From a checkpoint of a small mixture-of-experts model trained on Wikipedia.
Experts: 32 experts in each of 14 layers, 32 SwiGLU neurons an expert, 8 picks a token, a sigmoid router, a shared expert of 64 neurons.
Training: a variant of Muon for the experts, 365M tokens, 5565 steps.
Below are experts of layer 2 (counted from 0) of a mixture-of-experts language model. Rows are named router (the router's row for the expert), gate (a neuron's input weights, with its number), up (a neuron's input weights, with its number), down (a neuron's output weights, with its number) and show model dimensions 0-159. Each number is 50 + 12 x the weight over its row's rms, rounded and kept within 0 to 99.
Before each expert's rows: "mostly gets" lists some tokens that are sent to it at least half of the time; "comes before" lists some tokens at least twice as common just after its tokens as in all text. This comes from a sample of Wikipedia text that the model never trained on. Tokens count by the router's weight.

# expert 27
mostly gets: " P", " N", " s", " S", " R", " F"
comes before: "0", "1", "9", "2", "8", "3"
router:33 68 72 53 26 28 65 44 58 43 48 82 60 34 55 52 57 50 42 23 46 76 54 53 48 43 25 47 44 44 37 32 66 58 70 69 69 56 45 64 56 51 33 36 50 65 41 48 62 57 64 36 39 59 62 49 47 48 52 37 43 45 58 52 26 37 48 44 42 32 48 43 56 56 45 57 47 39 46 64 50 46 52 53 43 35 35 28 63 35 40 42 59 47 51 76 66 55 31 45 37 24 47 59 37 30 52 61 65 40 62 57 47 56 53 45 66 48 29 49 38 46 61 54 51 42 51 55 67 84 46 43 39 45 29 48 53 50 54 60 51 58 36 38 42 71 51 53 44 46 65 33 44 55 42 43 58 41 59 69
gate0:34 52 50 71 66 65 25 50 45 51 62 55 64 32 39 49 57 44 59 49 32 55 44 59 53 67 27 48 56 65 62 22 59 55 67 62 61 54 27 42 47 50 31 34 41 59 63 60 68 44 44 39 54 47 41 49 24 41 32 58 46 45 72 45 53 38 36 37 39 55 47 36 62 62 63 48 49 68 43 56 72 41 65 48 65 67 58 58 63 34 37 45 38 79 60 50 48 35 43 74 74 61 41 68 59 37 57 51 40 51 29 53 53 52 50 55 63 54 36 47 55 42 62 60 54 37 59 38 58 48 27 56 42 58 51 43 36 61 49 59 57 44 30 56 32 51 46 57 29 57 34 33 46 52 56 62 56 47 46 82
up0:57 63 45 34 30 58 69 77 42 20 44 35 38 43 54 61 50 51 45 60 64 42 53 47 43 37 41 40 55 56 58 39 50 45 57 51 47 48 41 59 48 45 65 52 54 63 50 62 53 33 49 43 41 79 49 34 46 49 30 36 37 50 61 59 32 60 35 63 63 42 53 30 44 53 43 56 47 54 68 38 31 49 48 66 43 65 48 44 47 76 64 43 46 27 57 56 44 36 44 62 25 65 53 49 56 27 60 54 68 56 65 39 42 50 63 24 48 73 39 36 56 54 37 47 44 50 39 52 44 56 37 32 60 42 56 41 36 44 34 38 58 36 49 54 55 53 35 46 68 24 58 63 61 44 38 03 51 45 49 48
down0:42 57 52 52 44 56 56 41 52 46 74 44 47 50 41 37 75 43 39 59 68 55 57 49 62 57 60 52 58 50 64 31 50 59 70 43 44 53 48 40 34 51 67 59 56 55 44 39 43 41 55 50 51 52 59 54 42 49 30 55 74 56 46 42 68 43 65 42 54 54 55 49 42 60 53 75 32 35 60 65 68 60 59 70 59 79 52 59 60 56 51 55 57 35 60 53 15 49 58 47 53 31 24 43 60 47 57 58 50 55 33 27 78 48 50 51 62 37 63 55 51 53 57 71 37 40 47 49 68 70 41 45 41 53 63 40 53 55 45 84 44 47 57 77 60 69 83 48 29 63 68 59 38 41 56 61 35 47 47 47
gate1:37 64 67 49 48 56 40 50 53 38 51 67 34 45 52 39 61 22 40 33 73 63 51 48 31 27 52 62 72 19 59 39 53 70 19 60 39 47 42 49 37 56 33 43 61 43 69 56 52 76 44 26 61 54 49 48 47 60 47 36 56 43 42 36 37 47 59 47 46 56 52 45 33 66 39 39 63 52 51 58 34 60 60 47 45 59 42 41 31 60 48 39 43 44 42 49 64 25 42 43 50 41 35 60 43 65 49 57 77 50 47 44 66 61 56 27 43 37 37 57 50 41 45 27 40 45 45 67 79 36 36 48 43 30 43 57 32 60 38 53 31 62 74 47 56 48 46 53 39 38 53 53 53 51 60 51 50 50 40 41
up1:71 44 55 42 41 53 35 51 49 54 42 70 55 48 48 54 33 34 66 30 83 70 46 55 77 68 54 56 61 60 68 43 59 53 49 76 39 47 66 44 50 42 33 54 27 49 49 19 56 44 43 32 57 57 50 36 40 46 53 47 32 49 44 51 48 41 67 57 64 65 42 41 56 47 40 55 47 74 45 56 57 55 52 45 59 48 33 58 38 57 43 48 36 45 35 37 25 28 29 48 47 55 48 57 49 41 49 50 52 66 40 47 53 53 39 54 52 16 68 40 36 67 26 52 45 49 49 60 62 44 67 21 71 54 59 50 44 52 35 43 44 40 56 69 44 33 34 34 41 63 51 34 56 38 47 59 57 62 49 35
down1:56 40 30 56 57 37 39 46 56 53 62 48 49 55 42 45 59 69 59 46 55 67 48 44 16 56 74 38 50 65 67 72 59 38 53 51 51 47 30 41 61 57 51 45 53 54 56 32 42 32 51 50 48 77 41 37 65 49 66 31 40 46 33 50 35 53 54 66 37 24 27 36 35 55 58 62 46 70 32 41 66 49 39 35 47 38 35 51 37 53 32 51 43 43 42 74 27 56 45 71 40 31 34 55 59 53 21 45 67 35 48 51 64 61 61 46 33 37 51 56 49 40 41 57 43 67 54 75 51 52 23 52 52 65 40 43 46 48 51 49 48 44 44 57 45 40 41 51 38 47 29 32 56 59 70 63 47 54 44 51

# expert 16
mostly gets: "2", "0", "6", "1", "3", " "
comes before: "0", "1", "2", " |", "9", "3"
router:60 71 90 65 61 55 43 41 63 62 55 57 60 41 38 65 49 40 39 42 49 74 70 50 36 51 50 53 54 45 49 64 42 49 48 68 38 42 59 53 73 42 35 55 68 39 57 51 57 57 28 33 46 69 54 29 47 61 50 40 39 58 46 43 37 25 65 74 54 44 65 46 68 42 63 49 56 67 71 62 55 55 49 42 62 31 62 42 51 47 57 51 71 46 44 62 42 63 60 35 45 31 43 58 57 42 60 51 64 43 44 45 64 56 62 39 46 52 35 64 41 49 82 44 44 59 59 52 55 87 60 37 48 49 48 46 41 52 49 53 52 67 38 56 44 41 41 49 53 41 41 45 41 51 59 58 50 46 92 41
gate0:48 65 48 50 40 49 45 53 65 44 30 58 57 64 40 69 44 64 53 58 43 41 43 46 20 45 25 62 39 35 38 42 50 51 57 53 30 30 60 47 37 44 71 58 52 43 72 46 50 52 42 41 52 45 56 36 59 56 41 45 40 43 59 45 42 27 60 55 42 39 51 51 55 62 48 26 55 54 48 35 63 54 55 69 64 53 49 44 35 60 78 48 38 49 54 56 45 47 50 27 24 40 43 31 57 40 55 43 65 62 39 55 61 44 43 63 51 58 49 36 59 50 60 32 62 44 18 62 85 57 32 63 65 46 50 55 56 38 62 61 26 53 41 21 51 43 36 76 32 56 46 51 70 53 27 59 50 40 48 46
up0:52 60 65 34 39 55 69 42 53 49 73 72 40 53 50 48 48 25 32 28 37 40 54 45 27 40 54 38 38 14 51 42 50 45 31 53 62 50 65 48 67 33 48 53 58 49 55 47 55 47 65 37 51 46 62 33 52 53 37 69 48 40 38 30 25 67 46 53 58 61 53 42 52 59 66 40 51 44 52 36 33 47 47 50 63 40 44 44 64 62 44 49 44 66 48 62 49 36 29 50 72 68 39 47 61 41 66 55 34 38 31 56 46 41 58 55 37 44 39 60 37 69 47 45 62 59 42 55 52 76 58 59 64 22 39 71 59 58 51 51 53 70 55 49 40 51 22 56 60 44 60 35 48 36 62 39 39 58 60 31
down0:59 41 41 49 38 22 38 76 46 57 50 63 47 52 48 49 46 47 54 52 73 37 56 63 62 50 44 66 38 39 54 46 62 38 49 54 54 47 76 54 42 49 63 22 39 43 64 42 67 49 56 82 80 49 56 60 46 63 50 69 45 39 41 50 82 57 39 46 57 61 43 38 28 67 46 50 57 48 50 38 48 49 33 37 51 86 33 39 40 37 60 39 53 55 48 17 41 54 45 53 47 44 48 44 57 63 49 60 41 33 42 46 25 49 54 49 65 48 37 61 54 26 45 52 31 49 39 51 40 32 54 51 52 47 57 56 58 45 56 61 50 40 56 45 68 36 60 51 58 51 25 48 35 74 51 53 65 57 28 54
gate1:61 61 57 59 54 47 29 46 65 46 41 48 79 46 43 64 41 46 62 55 50 47 59 58 64 55 41 64 61 35 60 66 44 45 43 64 47 37 79 36 52 50 50 65 51 51 50 71 71 48 41 46 51 48 78 35 38 65 59 58 47 54 51 55 48 39 59 58 56 62 56 37 56 55 43 54 62 67 44 57 62 55 47 35 56 43 31 60 60 52 49 48 59 40 33 61 49 52 59 48 42 54 71 50 43 59 64 43 57 54 69 51 31 74 72 43 30 44 33 47 45 54 59 54 42 52 60 50 64 74 47 31 88 43 56 30 48 65 69 54 38 41 67 76 55 24 54 71 50 33 44 45 43 61 52 47 42 43 87 53
up1:58 34 65 57 48 46 49 57 41 67 48 50 54 24 47 58 42 48 61 62 47 48 60 44 66 52 54 53 42 47 47 38 63 71 62 52 33 56 50 56 49 50 54 34 85 47 61 22 42 56 51 66 61 57 47 27 55 45 43 42 66 37 52 69 23 49 47 63 51 49 72 17 59 40 69 49 39 38 69 34 38 34 68 69 52 37 64 53 34 62 69 50 64 49 47 58 55 44 63 52 55 51 45 36 66 36 74 34 67 48 53 47 31 35 16 57 52 55 40 54 58 63 41 59 75 54 55 63 51 53 39 52 44 51 62 39 49 50 52 56 60 22 46 45 46 45 45 54 58 46 35 67 41 52 36 46 39 63 56 33
down1:47 57 36 59 62 48 46 46 56 49 42 38 35 51 33 48 47 58 62 54 47 51 41 62 65 56 43 60 60 48 67 27 52 32 42 40 54 38 65 35 68 39 37 59 55 51 43 56 62 64 61 63 39 53 96 69 49 46 25 53 28 77 41 57 34 45 54 45 74 63 37 44 63 59 50 69 63 52 54 54 52 30 45 42 66 51 29 41 35 23 68 43 45 43 68 64 53 67 53 47 62 46 30 50 44 46 42 57 59 58 46 66 71 46 34 32 40 41 51 64 39 65 61 52 33 45 52 28 49 38 46 49 43 72 39 44 56 53 41 58 30 59 32 45 73 43 44 50 53 50 43 31 50 55 37 56 39 53 35 51

# expert 28
mostly gets: " ", "%", " one", "′", " $", "″"
comes before: "1", "0", "2", " |", "9", "3"
router:52 75 75 46 32 40 53 44 55 62 34 59 53 32 46 56 43 37 23 47 50 61 72 44 35 73 56 50 51 50 44 39 47 47 63 67 51 57 49 67 67 44 60 37 60 47 35 37 42 62 47 34 54 47 43 42 49 53 54 47 46 39 46 46 31 30 47 64 45 27 43 22 72 58 46 35 56 55 38 73 42 60 52 47 53 24 53 41 52 50 46 56 55 49 38 66 60 65 51 58 36 34 40 57 53 40 54 76 75 33 45 63 67 48 51 28 59 30 35 48 45 48 76 53 44 37 30 37 60 67 75 39 34 45 30 61 57 56 61 48 61 64 51 42 46 60 52 49 36 39 45 37 39 43 48 45 54 36 68 44
gate5:43 70 42 48 52 33 67 44 83 49 50 53 57 45 56 76 42 70 51 23 58 51 45 64 47 38 51 53 50 51 51 45 54 55 24 55 40 45 55 68 53 51 49 63 55 67 42 38 34 36 41 51 38 59 56 48 40 37 46 61 41 33 36 63 39 30 60 82 36 40 36 50 55 52 36 43 45 48 43 65 52 41 46 33 45 49 57 40 49 45 30 41 46 45 44 25 61 53 52 54 46 39 18 59 40 56 40 61 61 67 44 49 60 38 36 41 70 61 81 53 49 51 53 67 35 52 55 60 68 47 60 61 28 25 38 31 33 30 73 48 59 71 53 51 67 47 64 49 50 48 38 60 43 63 40 56 49 54 43 43
up5:70 36 42 18 50 40 45 47 35 50 70 53 63 50 30 56 51 45 81 84 75 53 51 38 31 65 53 67 60 60 44 55 68 49 41 45 38 52 45 42 50 43 59 41 48 45 57 44 53 57 51 68 52 79 55 52 58 50 42 47 54 48 52 55 56 30 56 72 38 33 36 57 53 57 52 46 41 41 59 26 46 55 50 77 34 78 45 46 67 38 62 49 62 45 40 40 48 66 60 61 55 49 59 39 65 51 60 41 44 41 25 52 35 64 41 57 49 45 73 48 40 71 34 51 61 57 44 55 59 39 44 58 60 55 59 40 40 46 37 62 51 40 37 50 62 75 42 81 45 43 41 35 62 38 46 57 65 51 42 45
down5:29 68 10 42 56 23 52 45 54 60 50 49 55 36 35 64 36 36 27 10 66 48 31 57 40 31 50 47 46 49 50 20 59 71 31 50 36 66 49 49 61 68 50 66 37 51 27 55 50 39 46 53 42 48 71 42 68 39 66 79 39 42 58 70 38 55 49 53 52 43 40 60 66 43 60 35 58 58 56 42 57 72 60 52 36 36 61 46 45 43 50 67 51 43 52 59 63 62 36 58 41 30 45 54 50 61 45 53 58 50 35 51 40 55 49 65 37 48 58 54 52 53 35 57 36 51 53 47 57 48 49 52 52 56 57 41 54 67 44 41 38 44 54 60 26 34 46 43 40 59 47 39 34 53 51 45 41 42 30 40
gate6:54 53 72 56 46 65 21 46 39 34 42 34 44 55 51 58 67 68 48 46 67 34 44 38 40 62 56 44 58 37 35 48 48 32 44 48 75 45 37 35 45 56 39 50 51 54 69 53 39 55 59 34 56 41 41 26 47 40 51 64 55 83 36 55 40 39 40 60 28 69 61 36 54 46 36 29 54 55 45 38 60 56 70 44 49 15 57 39 43 54 47 69 78 56 38 55 43 70 44 70 53 36 66 44 52 67 59 49 50 46 67 50 44 73 40 54 50 43 30 43 43 60 41 42 61 33 67 60 68 41 48 36 46 62 46 56 47 51 36 33 54 53 38 59 32 32 49 52 59 56 69 53 45 45 39 44 46 28 53 55
up6:38 69 72 53 29 41 59 48 64 44 45 44 35 32 35 52 64 56 33 63 56 52 62 32 41 52 44 59 53 39 37 44 39 44 47 58 67 66 51 49 63 55 41 29 56 55 47 42 40 73 47 38 56 44 67 56 52 38 61 26 47 59 19 42 47 45 48 48 41 64 48 50 62 52 54 38 47 51 53 65 35 65 46 52 48 39 30 56 43 43 58 71 64 69 53 67 48 69 58 74 55 55 29 39 50 45 59 56 57 41 49 48 70 56 27 56 50 45 47 61 35 51 64 43 53 46 60 61 47 47 69 62 63 38 54 81 67 44 62 50 60 76 75 60 33 78 35 42 47 31 49 33 31 40 41 33 36 45 54 46
down6:45 42 67 40 68 38 69 73 40 56 48 51 57 56 63 60 55 43 60 72 37 63 53 67 55 34 68 49 43 49 52 67 64 60 35 40 53 44 32 58 57 54 49 67 13 60 40 45 49 45 50 75 48 60 49 45 34 46 43 79 63 28 58 55 60 45 51 67 62 63 59 53 37 41 29 45 53 50 59 44 50 35 33 35 51 60 50 53 44 74 41 44 47 60 51 27 66 39 63 47 34 72 35 61 52 29 50 51 52 53 53 66 44 41 43 37 71 51 44 52 35 73 48 54 35 42 42 55 47 39 37 50 61 52 44 37 58 35 46 60 50 18 48 37 56 58 57 73 47 45 57 60 55 35 75 43 68 47 37 60